From a checkpoint of a small mixture-of-experts model trained on Wikipedia.
Size: 10 layers, width 128, vocabulary 5895, 30.8M parameters.
Training: a variant of Adam for the experts, 621M tokens.
Below are experts of layer 7 (counted from 0) of a mixture-of-experts language model. Rows are named router (the router's row for the expert) and show model dimensions 0-127. Each number is 500 + 50 x the weight over its row's rms, rounded and kept within 0 to 999. Numbers have three digits each.
After each expert's rows: "mostly gets" lists some tokens that are sent to it at least half of the time. This comes from a sample of Wikipedia text that the model never trained on.

# expert 58
router:547524431559395474420512531492558463493524523589463486501501568572419537521493545527460558408503493500448447427451490543496484475594503574419397457518564532459576499488412506491547504535429427537418489589538444498434511504522530449429538445459507461548518524499537495465481537502521423438488416455493474477457587519502438438507448449521456550607394468537578529523427451576430518450564
mostly gets: " its", " Its", " their", " Their", " the", " upper"

# expert 45
router:535487483563440476454562535520501477454516528525524524582484527503481555460464504528488529519508404484429423445466463503642493498496547562469478422526529513440524491466486522463601460576463500535482460587616396453468606501556534407499552484503480477590436530638546502507470500393522439466490486400479410425475513481512468466499498479513469562516443431512571575436477452523503540389527
mostly gets: " ITA", " FRA", " Maria", " Zh", " ESP", " Jo"

# expert 136
router:514581428502442492405528583552521433411512594533484451529469481526447517439466533551477506460548434504481445429426434559514497497504569519438448413504583568465542498444473528442527510585447461497462453560579474436500599463543562436496530444475481478548448518554536486481475565462533471489512368449488433405430495498440503478574440480514462535559482472591551547493466443519462506416602
mostly gets: "),", "',", "\",", ".,", " ,", ","

# expert 130
router:489544436514483481418521511551549488468517573530450479573445483544481570454506519486483511468568480411467467451505421547542414463503528527496489432514583529494604518439476520430504409556449489535471419538551485455451590418570572422471576463493445442541462546523531412482458521475492461429500385387439490461459512490435451480501447438500453526556398447515573545474458461579442545443566
mostly gets: "See", ".;", " See", " |", "|"

# expert 200
router:562576392499486429466536497555555478505503570583491512570480530589484533485478483546506505460502462416457416458426456528512501418547534498392483481532596579504515473476452540460533489574441469506496492502517500458479516471554581523483667419444450434568381552603542474462432530505527447436485435487465484469477491502486445430494444514475475505604447459547540516447458490609508547469516
mostly gets: "−", "_{", " †", " sq", "–present", "verage"

# expert 90
router:550529468556494445493593558590521458449559528489391521532476493576425485500486541566452544485547499411400521515499424488609464455491527515459516424596555551466562479446455496468538439514438518558499441519511454457417582493552498510469526466491467477512492512603506494440497596390541417447486473474432480431404505490483485459524472528505446512520478501562595574454458467495373533442568
mostly gets: " com", " comm", " trib", " coup", " rep", " sur"

# expert 243
router:513500400522477470400530513535506462482547549540426407515435507588467537472488523481410539461574472443443457460476464554566447442535505549491436412518525560502543490459480570460547397532491416507455478561580484453417537484522571419513571460460516450560464558516560486442413524516518480485484445401480458405527535485437460474509398454546470533562430436505520553456470452544497593406510
mostly gets: "|", "See", "=", "====", " According", " give"

# expert 192
router:530599446565410444417560492526517513444569545505468463527479559561453577436524566516451566483551463446491479500470466547503492461534621558427490436571525518357538430484463504472549452551434448551454460585557436446486568508501504455482571500438494426538479546529555467455488530440504419483454439437421503443447548492442446478557453384504459548524479474549510537516523413532507550443495
mostly gets: " father", " Kevin", " David", " God", " William", " Jean"

# expert 47
router:544511471552499450454511587536552436498521478552404425525498550558458514493492535568437507419533406474409445465475499557482499463536554527419479509538532529485533435496380505417492377573458465553510520588490482510462523494494529489446508488436518492535474594583530463466469539440595446460486441465387500481426564559524453532495443488584482511537473527518526490484465465469446620374579
mostly gets: " wh", " wid", " larg", " sn", " sw", " red"

# expert 69
router:536593444550433453462523557544535509465541543551477510519404509552471499399454524524499564480596509488433492446473432498563472456530544601496473422538567493397561513436468527462621482528444423571457476540518489466502513474519557485480568451474438411520459540502549445507485521440514399417471440434442501455472555490469424410559424442521484542611458487517574606506505472551500518495520
mostly gets: " Democratic", " Republican", " military", " Liberal", " Russian", "American"

# expert 157
router:505533477570457417497547474508523500507533523511462468520486518516516584435434493509470478495537495450509465463395499502550429529506565542481403501571537519466546379436454514483598438593495478594513468573554403488424538496584527479472530491478442474527481520595543440459531503459555424508476477373417473497433556525461461515542441460510467503476465505613546576481386389569452485438507
mostly gets: "olas", "cel", "vin", "bass", "rell", "aret"

# expert 28
router:546566520565486432514505487531478472469530485510451499537473478488515523379455497562461560463495422477458481477417479561525436474474568543417411405582482507463511484450452520463521440640459468547483464530570456459417564493575557477502529504497457514589443522613567470379458542427565462459494450476434435503424526489465489517483412488539521535541466520553560557448415415481487551421519
mostly gets: " Pet", " Sm", " Gh", " Sk", " Jeff", " Marg"

# expert 129
router:560596434522458490483513477528532485453526517527476515506398538537420589435431533571487538453558488480501476447462452510563498445497543575503463443564578532436573452472439528488611491549470485605496417562527480433505509480537518456406566464455451426520493480511521476473448529440519397466448406435415466436437510486438445484529412437517455528600496453537553555511488380538502546490516
mostly gets: " Supreme", " European", " Islands", " Navy", " People's", "perial"

# expert 186
router:499559421507452464406546552576522433418529607509480452577485502534412510471515469503383588494545467476451441488462486538526455475538539542463446408519572594447527506453483581456561432514449481508460467500567491479452545497516563455465535430398548496584467598525555457462436586521545478457471421500463397432503536505475477471525450455543471576552460473533529519489469492511461560390543
mostly gets: " “", " although", "pite", " Although", " \"", " According"

# expert 162
router:550568498598443446466553494555570473498564491561485487577483536604403562513405486499454542508559480525469387470441456552503498506510512577442458472546582570490516442454433547467585474535453415548488476532487444467493544473486491434460512473467418463560484506504578491499464486459589459505410472429435478448383550531502387469528483462530449544516484503564572526495464405578469579486527
mostly gets: " largest", " human", " important", " cultural", " historical", "itive"

# expert 165
router:568519460557461420485563518557510456489563543535450370497439573593468589509508541544460491498515486486497476515496391499530433431540514542460484488542546556415505446482465508449522418524464545543499467531519462471432598488604509496364510475481490499552459572574523466465491556487524510510458487418373490499429521526505448398564454495506453538512486445569541526491424410527392528473577
mostly gets: " tre", " ep", " crit", " dise", " mult", " ar"

# expert 208
router:505509391500462459465494542539487510396498522572452471520505567535486581366489502534451527502519421426476494467442430552576439458515600514467398508521521562498560496480400517468528470552407470548470486609552480405428563478547560464431590476473462472573455529560550408451504549469523446425496407428497481476483490510460503442501438462520459536565434473526498514450477485539498515404540
mostly gets: " Saint", " ENG", " Steve", " Mark", " William", " Miss"

# expert 80
router:527492457534495494510486556539552460421519481572518448518502578563430584435454532518453517384523460490461487472463475489507476426518542547443473493583596531445511512485473506470549410497396490575400468551521440488467548471528506469438546432474493504547461503564604396496462577501470384466416445475401499505516538526524432478541452477532437553599443459551569465489466484519423580459588
mostly gets: " upper", " latter", " right", " top", " middle", " end"

# expert 228
router:530503455526514467489600525536504483442543569549454502563463498501483531441508493560416535475501462529418504462440478555608440441464585541384414469529517556488527402458493504433515470593457513544440462572548488465442590460583602461432629495459483487524470568601534499409407545411538474496498496481486497443467519502416485511483435507534492574502426529520483540474453417497471487454538
mostly gets: " Jon", " Rog", " Bry", " Lar", " Gar", " Thom"

# expert 143
router:596550461525495410453479539574526422512519526631507472540488507543465551437474574583450513504494447490485466466427444489528518421529553548483503404594548532501561457455449520399527492583399468559454478540565492512452533419578530477520569500456483464512398546599507444448511536469542477451471461472475472486452519585399480460510435503565451500582466489501516506399425516519460591501523
mostly gets: " Cl", "-D", ".D", " Gr", "Cl", "#"

# expert 102
router:555485484594501518481540482595547515495529585547442446541416585573445588438488489505475570419584466493441495466519476485553453430556567554418475486544534615448495529480410559498539433560455473516406477565540447456487574504547505472483559468507526434571470503560557468444416574422522404501448509477484514466429509484503453457586500488503442567529464470580538522491518466490428509441582
mostly gets: " father", " way", " Year", " king", " husband", " latter"

# expert 189
router:556492486587481498426563563515528345505490545514434429589462533558450517471509485511466569505506452483477471495468503533630455439570506559489469421516571530459553425430439562411483493527471508525484479543512399523462575411481534475455525456450551489523485537598538427469498537466526468420466492396430474466484544556521477434560437449548471561482493490533501508461430465492458579375525
mostly gets: " what", " tw", "n't", " wh", " bre", " cle"

# expert 171
router:587534479598499437388552532529486490509510532552469472541473521619462518504490551563455538446525522386457494469491411493501499430586561496451485390537521511453518453471461520473589397539447473538522481533531501485433556501508503479427526483461500476555477551598543484449520534543561427436466479488486467472410528576482459510508490506551438552533389498547618481458469470479402609407522
mostly gets: " att", " desc", " hum", " mag", " ext", " det"

# expert 180
router:505501495510526419499550599510571480485533560551476483543412580565466483522482533582429541442509426442462527441437411488502479428524574602509496464571607550484568492499497563483493501534468485538480422532489472492451533463562558492534550462429488493511406497620558470458445545478610516427489400492437513470489576538461495468526461481568431574550445494524539496467462488551403521392558
mostly gets: " j", " conc", "″W", " p", " co", "″E"

# expert 56
router:539581466492534455467544565530562380447578614529492452548457498528469495458466508517444516480581479451520504481454465561567450431539468570463442447550583518485584432489503538450541423537467503541454477515508468475496560429535542493510519437488481466526460536570545433368378508520540434432460423467430424422479517487467507449532476443541459511523471442518524478434413432542480548463619
mostly gets: " may", " consist", " meas", " critic", " arg", " cann"

# expert 88
router:549501451523446514496478506576527460495533510546466460510466601540404590412489575625498540454500507438466474465450444489576456408518588532422481437624579519437531516488433522464591429525421509536505478605522478509483562477544531484387546479428508461505454510570502442471469563396487435435485490414422457435470528537432449467510450471515459515553463480517540514493474453548479537478521
mostly gets: " Som", " Great", " Viet", " Lat", " Sy", " pen"

# expert 96
router:544567485577468372466529515504549433456553535588480476514438522552480496500399492505432548472559458467457451455495466555503424495545523585505491510522585533494592466480464552449559471571477372529468453515479478448485531460498546509484585452463425476516458531514540473474441510474584473474380482469472469386451550561453457422520470448545468598570466462518601594502460456572455545474536
mostly gets: " professional", " political", " national", " financial", " medical", " senior"

# expert 115
router:537515465481487388473551631533537510459495545511445506585436549542522545514454495635495521459509446454428494460486431531599472420509534514444407458605574523508514488469488576474514466594501530495479480506538452453463539460617542471476606472451417492538435542584588487447462489474526488485483432491464451429464484524457471490501468542541473546524426467517524557458438454516399521422586
mostly gets: " vocals", ")\"", " bass", " Episode", " Apps", " –;"

# expert 149
router:547583488568522401466511543473501508497570489521493469515476550534495561489449579532442500472561455397506450499453503521501512412491539528491424461563511529459569438434495530438545456592523440491488464557539466491472553474521552473458506492465452462574422570523595485441543544468594389458457395493405450505400521552454402494566452494504510488501480513607546561514460374581485536445515
mostly gets: "hemat", "ician", "etic", "ocrat", "ographer", " psych"

# expert 46
router:546568426496409479462537529537504482474497516569428461566425559561484571500510537502493500474517475459457419447488417561505435438545507502452436408512540568470535511425389556471568462539446463493502484540537465411511524449592567458425608461495479437516458596586516455489470512499548503465498396478511472506484540509475430476537433464505439535565406420543511505443424483589487595453553
mostly gets: " Animalia", " †", "-", "    ", " Genus", " ;"

# expert 190
router:549586470520467476438533538502546487423526535522448463517439502542453515432421550539475545475584490467457491463447444519538457462528507527462429452551552527468565392502481477465508480562416441585472444586557490409482556451491561482487570464466421454506441521504542464466405583409562447483416431458521511395462504504414523481580474467539420510610472406519521492515441449556473515472580
mostly gets: " School", " government", " Museum", " law", " church", " school"

# expert 203
router:536513364488493479491517520530509500437508530615461458530475509543429557458478558501505511464522470460476505462391478514533471452558513497507452414527536548507582445437433531445518451551428429541477486565557493455461518465571522434488689462500423394506402524540547444488475568490532488449476400479498515498438555489466487533561501476531425538560408472536511468472430483592484560428550
mostly gets: " MPC", "″E", "″W", " ·", " Register", " Airport"

# expert 235
router:506476457600494484493527554521510431484517508539522468522413566607448516392457547523438524480514468477427478498500405538606425435571583559512506504554564489424508523442485537447529458505392542601514486580516494488459616407556515512463539476422466479497472550620580457478428554427496435489474470465428493475474517555487439411501444512545442520565467485540498553466445474542449522482530
mostly gets: " trans", " gu", " Hon", " anti", " dem", " mid"

# expert 75
router:540552425576457483514578503542507491423522528538460478563478485518485514469475528572476511433500405457458459469440503567597453483494548559457406482577565536473535376449470510436549481621505498567473437574569391481462577454593602521478634503505524459514452563579509480384444527494523422497486504462504476451448539503452485542469422484509495527486488495504511549474438435488435515452519
mostly gets: "í", "č", "pson", " Davis", " Wil", "sson"

# expert 3
router:488582432574436458462547555481530484443574494553471452516441526567482534495437576574428572518604459538505379440506456574521480470532542614480493525553565523476553445439476560478541487576479442550493405520503475434440523419508522463449530511474437516542456525495641445514474522492524452460472427464439504476407556507486409458547444444530494560584475499546543531520493422543472578484493
mostly gets: " Live", " opening", "-old", "ground", "ifying", " debut"

# expert 213
router:527501420524426436451549467499551477477550521562487468492468513512457524465517475502450558386502466477435379481482467594527414430505531553478489472506581514475553485460488568425516467664499436507472443519500444491460525410561518449491607433518502421510455636527542457489472532498514447457470401448464462466442534467449445515468415470555465585593462506535541530461473477557458553451523
mostly gets: " Votes", " ±%", " Turnout", " Swing", " Goals", " Pts"

# expert 21
router:563505480568454464439502534564514493485537482536439487578448573543469545447470551558483577474497477475496481489464445538577507473506583551385502396562527535438521471493403484393512489562484467499446478551584452493475548455489504482464555516431498460509442548578514477429488530403540474460492483414456392445440583568396475459567443496514429548560443526496572544483437451570501605465506
mostly gets: "-T", "-B", "Bl", "-N", " N", " Gh"

# expert 11
router:501571411529458473393569558575554460435522564550455443562473484534434507498479493513456527467521486460471388500408451541535522456528610499422454434568587572463573445481484509449535481547441490508432488573518498498440587446511574493463569463465531442570431573582529496465480585492521481490484425421437455463456539529481452505581476465533463509581434463505567560473431483583495536479511
mostly gets: " (", " [", "(", "[", " (\"", "_{"

# expert 158
router:542524372486479491472533557564551493459456560604474494595487485497460551479502508556456488467548470491466508445417443538523482481530579549493390455540601606439536483486490533459519468607458483544397490546560483488455556464589587482501637478480443520578434531570529490465446551467498449478450499458483457489491572474401445473503472492543409568548457524545533554410491487507485521432526
mostly gets: "°N", " JPL", "′", " MPC", " ·", "'\n"

# expert 176
router:601495420566479442457505536548588435502572505624490473469464555584487492437452543535476634510491493442497433470464433479533514396549550559487522491574554526430551492483480570418502479544465499542466489548527456509472499426552530511508567493474502462501411535605544454468445583527507476416483475460447505515452513522547498406529419481571480548583397485532561490437454516569485586469533
mostly gets: " pe", " col", " wh", " sc", " Soc", " ph"

# expert 26
router:523572459516472493371517545589518481410531572534423432526457527580452559449477512489435550446560455477459416470460447533538483499482574532475451439519559565478587481465485517438515476547443413518440473584572471477481613472499553463491539492448512443595485551525510483496452540462544475469487407378498482402469543545459459480536443438556436517570470534534554546508475423550490522404537
mostly gets: ",\"", "\",", "\")", "\"", "”", "—"

# expert 220
router:497533392493428435432490552539536473469508553537454428561449517520501554460415492569506529488537439456443455421463387604517489474553535561427426469545549538438515522451479512477530477554433478493470434569575446429447539403537535470501574432482449462524424555527511457487501510509567423462489413441474463496455521478449430450509435485499461489545392430510557520402482493609534569496513
mostly gets: " :", " by", ":", "=", " →", " Synonyms"

# expert 85
router:607567482538517467418533521614561450480509527531450477568468505609509500497444552568458523522520424418482447455450480553565430499544567505480494503547563548468533456484479478461519482535438472534505511566513451478404545464543516519418541477471489465441424638606525386432422530499569461463491465457446468429416545597481442521511450507561428488475521456558484460464492453537456570473536
mostly gets: " stri", " reb", " ab", " dis", " Dis", " mar"

# expert 9
router:518545456531486490405552557548544420433511570534424410597490586548423510462474475472483548465567480463485474515431452519557436452540567531461436465565549596427533480499454570478557446523454427534476471521546434497418615474454531480485522487427560484527491578538544432513401556446504470468425483424517492446490583497461404474545450433539469574518490474528510545493466393528465535466524
mostly gets: " him", " “", " there", " you", " how", " what"

# expert 172
router:550532417500428438480511528579494522427520499506471512520468562483495511473461541594467495473524404466476413466419473508540473450493522520447402492546513509451574459468517517447559438612479453574416462604571478449450522485531609517427557465518536500550430567580555472468457573413483417508471449399442484465505541456467457417536474479544464560481438425522573562448513447487478548471569
mostly gets: "č", " Frank", "lad", " Paris", "š", "а"

# expert 163
router:545560456534460452507509504491488479460535547539447494499478558575528586436447537554463487495568465426498486464439509510532433450551578556426405473564502557457606436443474536500544439596431466580484447609504502429479561453548548539447536417511423473572504532553525478440465516410578413443442475428464492376484501474408475477567476542515441491524473451518507528500473417567468523453496
mostly gets: " president", " William", " Charles", " Robert", " John", " George"

# expert 255
router:572537434554439458455553541532508450491503620556453502558472456532480513462499527507491508473511457494449463446430437559540487432528517538425458459583597552460583411442501561440509507559433473551460446539522474488451525401578598454484631448428458500567426594586525498498432516504552475459471404500489511471483517500413468459521494496478441505559403483513534556450405450514471505480545
mostly gets: " JPL", " Jr", "|---|---|---|---|---|---|\n", "|---|---|---|\n", "°N", " sq"

# expert 211
router:545507472527466453402499545542509410446548553538440426536459571554455513467477541530427540484543458471456501498471467522582447493519580521462468465567499529432540471478477488445548380550437443504451465525542482495409599436480560425466536507433526482498455571570520461474475544420590486446484492422428419419490567548423457441527451413572447569547458479505525544415436444557467535457517
mostly gets: " Gl", "He", " Pri", " Ke", " Hu", " Su"

# expert 209
router:595598505568414476497614536536545484461512576519490518566489496505504574492486509545468467460495441470472439469464470510603474477494544536474409458583518534459569412488496544468605479550502488492461438577622471474455522505512622435461573491528454478520410482606530463463446529433516498457517475446404457414468509467415481426512540475512482520511447506575576596450486455545456538472515
mostly gets: "ón", "ía", "ić", "í", "ín", "á"

# expert 183
router:518555460645458519494567517613563463473564499501475483522467451578466523446474501579452559466525363453457502504517448506564461433529527529447474445475489491492479461506485477446547470578468533531457470514563450439495532521544557489427569471499509505526493525588565432413493529421496479445486462450474494488432542500443410476527476492574506554523452504612547532474438428504402640390513
mostly gets: " Ant", " Sav", " Ut", " Cy", " al", " inst"

# expert 195
router:546580450576470451457560542507561442487530591565455498512486525581467589476464575561522575456514489473438492490436450553525487443532522619453484452555596574397570496474427554514559477535427493532453451555564480502431496487496529405447531465536485452511465510514562413470430540451522476475505395492460522462405607539500451424529450443532505535518460483545548536507462419542418503495552
mostly gets: " another", "The", " one", " an", "the", " each"

# expert 17
router:549542392534480464450544518553522501409480547578487496578487542544424542464442497510488500492487443409474465454378450517553475490490594502461433513523553562452552487444485495477608481536450461530430466592534450484436596466522580467479616471478459441538478589570571465435434555465527437481513470476468454463470498495482487449535433498564486556579415493539535542464465413585485489433557
mostly gets: " Mc", " Sir", " '", " Les", " \"", " *"

# expert 160
router:600490443542512426461492570524523430518557562572447488571446588598520537464474537487427507448519441497529472488485430509539495449547500564473483423538552507501523474487431532391531452559472498529505489499591477472463508408536551517459601463442496444540449583576514475423492547461524520454448436458471398442468553535389440446512423505493451521530432472502567525469406516557483613447536
mostly gets: " r", " bl", " R", " Bl", " nov", "Pl"

# expert 31
router:532500409526446492487503509570497476451506487585469467565459586554465580459479540601492567513537470480449461404485463502588495437550576525482459472553504557437532518517423506444622432529471510508445490570626474471431587452502559462435623535496484518552472494596502457411499598402528496453489528455446427450500550532458433451540484458504446532533466462540519543473463490545472571452496
mostly gets: " Que", " Af", " Ne", " Ale", " Bru", " Te"

# expert 216
router:537513482530454372535495513495584413488524506578478462497463534596508551527434546574496587439529486492548459504483460543525448443492538587480502519585558537452598435461429513492533488654478366535476452581527510457511550434526501499489527520510443458548485547575592472526503533476546436419485447464414449461428550467499508485527446516596472499568474450545554514463434427543449541499528
mostly gets: "weight", " medalist", " Arth", "lete", "-time", " Conservative"

# expert 197
router:508538370536429501434522559556508442456497532567444482555393533556481526494467518505432506492549488461450470492417422580535439483550527530437405425540570543500544449467490505439563488529457485532469518546546481446466585403532536443463632389517495487524462534533563414467462555501520504428480469431502478471483571519428426531532426469490428510568429436485542540429431467545494556482524
mostly gets: "On", " January", " February", " September", " March", " June"

# expert 231
router:546552481486496521461576582548546413419550610526477460592486504514457492444499535571460509490559480462480527478443505571594479463528538545412415444557589515469557471468491546410508475562478496532475495529521442525485627425565537466471527429474510488532498500608555459431395519459542422445509447485474456483478509499466484451531486449590499544500459465561493530434398427509484507420617
mostly gets: " There", " suc", " beg", " takes", "There", " He"

# expert 249
router:530534450557418453410546565499533453446582539526492494537461529582488533455449569531480544462519493496424468478397506584551468521541521604474417479523541601456602513458445496477572466540436435549434414531564467494431526463503559431449600416465497478517487522497528457486434546459516435473494431489520485438468577517466417430512476406584465560559448492548533570456443455551479496500535
mostly gets: " his", " their", " this", " her", " its", " these"

# expert 79
router:500582437523431472387509537574535424473525585557462482567432515571461540490464517532406523488521481451439466482424466519560439471567538552430483465546610524468568465482493511463555483539469469544472471560522462450416586450503564450434562485484483475559437557567563404455421571499508476424481477452445470480477564525435449439497458438542468515577436440514526567422470478557498596501520
mostly gets: " ", "   ", " November"

# expert 222
router:542506435586452444464547504601521514471505477492500518553494514518510518479511528579453494429506471433469432387411499510580465471522594482466417468570512455423562474511503518431594446560488471536444448518601454456436577491505583495422630461525466502573433511579531507400463510410510442444483489446431465449491510539490448544526516484498397539500458507566530586465502475494459550413500
mostly gets: " Bern", " Cas", " Luc", " Sab", " Vi", " Nic"

# expert 127
router:547593423514471447443502619506536425470527571524452494571478524585421520480479495522417501450508479441488483465440448552505460422528526534467445469537609598491576417480485511422554489544471474538499506539553418425436570429556554483484568468491471431568425536566516424440462504503526446418505397456491463453483547518472454450507441502540470515599451466523502564456458421533480576462523
mostly gets: "|---|---|---|---|---|\n", "|---|---|---|---|---|---|\n", " "

# expert 230
router:519561411565428504476526526559486465467512518517450500540421485582493528422480551508475551459567473475446488456442476566580424461508530563453476423567611507491563452476437534427517466583490488570477487593559474493453539431529569458430604449466519492517419559500524434410449537493528493463463410430486460471431546483425429519541449498510473517605455428493502551506440496548421603485517
mostly gets: "189", "185", "188", "190", "175", "183"

# expert 153
router:550490410535474447437536550512491445453505564554444494522435520542493502505455504545415572470573473459446495465411483587548462450566541577412441496506582580463540417498519552448509484608463450524480441574537454481474577492493608487508604437484480506535425603519499483490453547483547462422419421480498450467454574504470447511552442484514421576525448476505545567508490493549456602460530
mostly gets: " Swing", "160", "165", "170", "150", "000"

# expert 253
router:540495391559470429474543587571550498488536577533479480508431521567420499497521514607439543465505480509448459427477422518547472449549562557476472476607558560417549494467494561476536498591393463501463445569517445451440528479535559481468592505487470523536442567573520481417459491448575478432470448422438493457531546503440502487542463424556452596546411499546511524417475487536454500455524
mostly gets: " kg", " lb", "',", "°", "'\n", " cm"

# expert 217
router:545523439559450505449501552528518470437515580532463486549433532556497499471489527540428563467593432488482469475455461615531431462504513573441437495553601552491569432495476555441516470557467501523490431636569460471450548443472598493468586491464524500546465559511503462407422543505498489415454438440487457461433565513427438487559437464518467535587426467506511543500452483540443606453529
mostly gets: "teen", " nine", " five", " six", " seven", " eight"

# expert 95
router:564497457600505491420491521599549516450507537539398509592447513502448511477464526485496540466467472489424496433457477584544471498484502536398497466563498562413528482487496535411526467568435511493404471537569452496438599414555599432455585511496462476516473561582507495466474533502522446498505438447375441452482566515439483451550455440570406520516473427498522519484399485542508521416512
mostly gets: " Bh", " Zh", " Ts", " Raj", " Mu", " Af"

# expert 125
router:529565409564462403454556561518503482478506608535415505519420503542430575410484527528430516522521454507414485484484483534529411456539563518484533464544507528422532497479454536441530444539482502573415478538555448444388537488549502456429567433428498453550413575566571482480531531438543447422482484461450460481436529487484482491605475510516443597517398494552502559457448525466482543502571
mostly gets: "lad", "Al", "Early", "Ge", " Raj", "Or"

# expert 218
router:512602464567470490496544528530532468482530565509488493608476487501531602454456550574495490489516467456468474482470496523606481509508603539502470498565477475436578466515496577469547433595485475586490454608585438508396542513558551406426588476493537447524421552623523482423518523454566492453520433473462448404440524508482496423534466494531471496503447486526529559424502454546424528443556
mostly gets: " Hu", " Alf", "á", " Abd", " Gi", "ú"

# expert 152
router:496513406516481450451549519559509474456545555530421459556419559514476565460475511499413534485497479465434529484458463520596470468505548532452433409514513522463556469390441471479571425529412488488418449538540446459448552462516575399449552495452474511525491594555508476459435514424566432452482485464474472408458541521437466451511423449521441598523449467529551553415449440581460521429545
mostly gets: " Mic", " Tony", " Sir", " Lar", " Il", " Will"

# expert 204
router:530528498525503486420531579510533370476506554544467463588507462592445514460491533539414554488558508448499494497456518576508457461537502497459462376557581504456562419456473532423528408574516501502488489577579467491490588419508563498457545446476470508546492566559553462436474550493550475378434463478453459483487528518497483526505451480579452569486463462539525503389437502483445564396598
mostly gets: "wh", "clud", " refer", " consist", " occur", " belong"

# expert 150
router:504574408503455474465507562547522460417485552595482487556482522513455541467435497583441489498557412465498482405435444548525483491567526512446382470561563585465579510427455558451534520541396491522407464570608468393455549424526542465453564419451477469548442498525513488467490561437548485449466439441480462457481554496428489476510457454505457530584444475579530551443451510516487508482518
mostly gets: " throughout", " near", " at", " across", " in", " between"

# expert 113
router:537568394497443495405513525567551498452509592510441506573502543498456537476483506539461539410579501455503459475479461534552480491489539562470400442521568523469591460445463563424520442566443462570499475525555435427487618466561548440466518458460423477554399568524524433437433511490523486441509441461503450426483523517464442484539461425551468536599446406525485525468448436542473571478533
mostly gets: ").", ".\n\n", "\".", ".\"", "\".\n\n", ".\n"

# expert 14
router:515511433509452465438539540529506483483514555538408429578481514565470591487510504518448495461578488429461473407466463501505500469595528520445436455525562541469522510398457569427523411541477482543450460525569485467464590431566569415468572485469487493562490582513563449436465539501556436471483417453479490426453504495464402431524459505542439603555409484530576548475496474526469574412550
mostly gets: "See", " —;", " †", " ISBN", "978", " See"

# expert 66
router:508552422515481408465513593556520506485523580563412514557497510541418526481497495551437519492520477461419481441432469513534491434535554561435475422509562547454561447468480510403538486542493508491460482538530470440444543474526579432485625442498465487557399607532554488448450525455535475458510428507445423387468560531495480424520485499572399618543450524542525562494483464505489557438540
mostly gets: " −", "199", " +", "198", " Won", "192"

# expert 132
router:482518475613480506464586503642531468496497538564485487548381498659474559456462532500422500424515450484486481506508408546521426446561505514401502476534507504414507487510433533507512375521404537573476450521534453460480565495516505498443540478506441482570512536597549483418454508420497477483458512456467465485463508511500449483563399508571421519543471473583515525461475480476444560424541
mostly gets: " par", " det", " Animalia", " pers", " Sur", " Rel"

# expert 10
router:504527420506413476405535588578553470496541595523416479573469503554483542458490520540422495488584480445448489420468450582566436467545515572479448447534538539470561509490488594453501429537510464504457437525530433463464560438583558408488546494491456482549481596528586473492402507484599482479486455495483480440516512524453407499496422426547480552542421468512551520409449448521464574477524
mostly gets: " According", " Although", " gave", " When", "|---|---|---|---|\n", "When"

# expert 78
router:503531482604486502494509557595531436509587542519410464529456486562490525443497512518439513450533439456438417491499503577493447486493482568441489490549490539490504484425442537463495398588474503612528448532533455467432546489544521498415558519448529410490482510585567375389493579405599508442462483489443471474423523506449471470500429507585461551503463468522505568483488511496413589487560
mostly gets: " bl", "str", " Ul", "Gr", " Str", " adv"

# expert 226
router:506577439520476503388533531545550476431521570526463463538451540539460532452502531543449495425560449417498427449386421603544476509506567527449441445486587545487598497465483553428516495563430482507427458555569462410506567499520572438481533458491478461549441523540495444489496577459563469500472411432508465433487547515433482476576438441522501530585459455540572518484503404536471533462572
mostly gets: "),", "\",", ",", ",\"", " ,", ".,"

# expert 138
router:506496473566468471389512507564601466453531573571433504559407539531434581485464520534505546443499505479410444482457481500576464478547554500399482441539600571506536493485510521489573500517507473510487499526544449454465536491488522473480604470495475462549428547650599459502430556462472468468496429489455482432449542467455448382510389481551436547533451432472550583435486490542471528480532
mostly gets: " '", " Democrats", " men's", " Champions", " ", " (\""

# expert 223
router:521534460492455461469563541490525487459567531513450499580470513523483566447488550579469579495483397475443505480458475550615488494486590598418455436557517581493554485467478527407563466575494474564445463587595494479436574478550573492493582478457523492562438577646561496445447556448538498472502462500477482456473549523413444442500433490529506535502451456516545545421436429500469531452535
mostly gets: " Sch", " Gab", " Ka", " Mc", " Kenn", " Abd"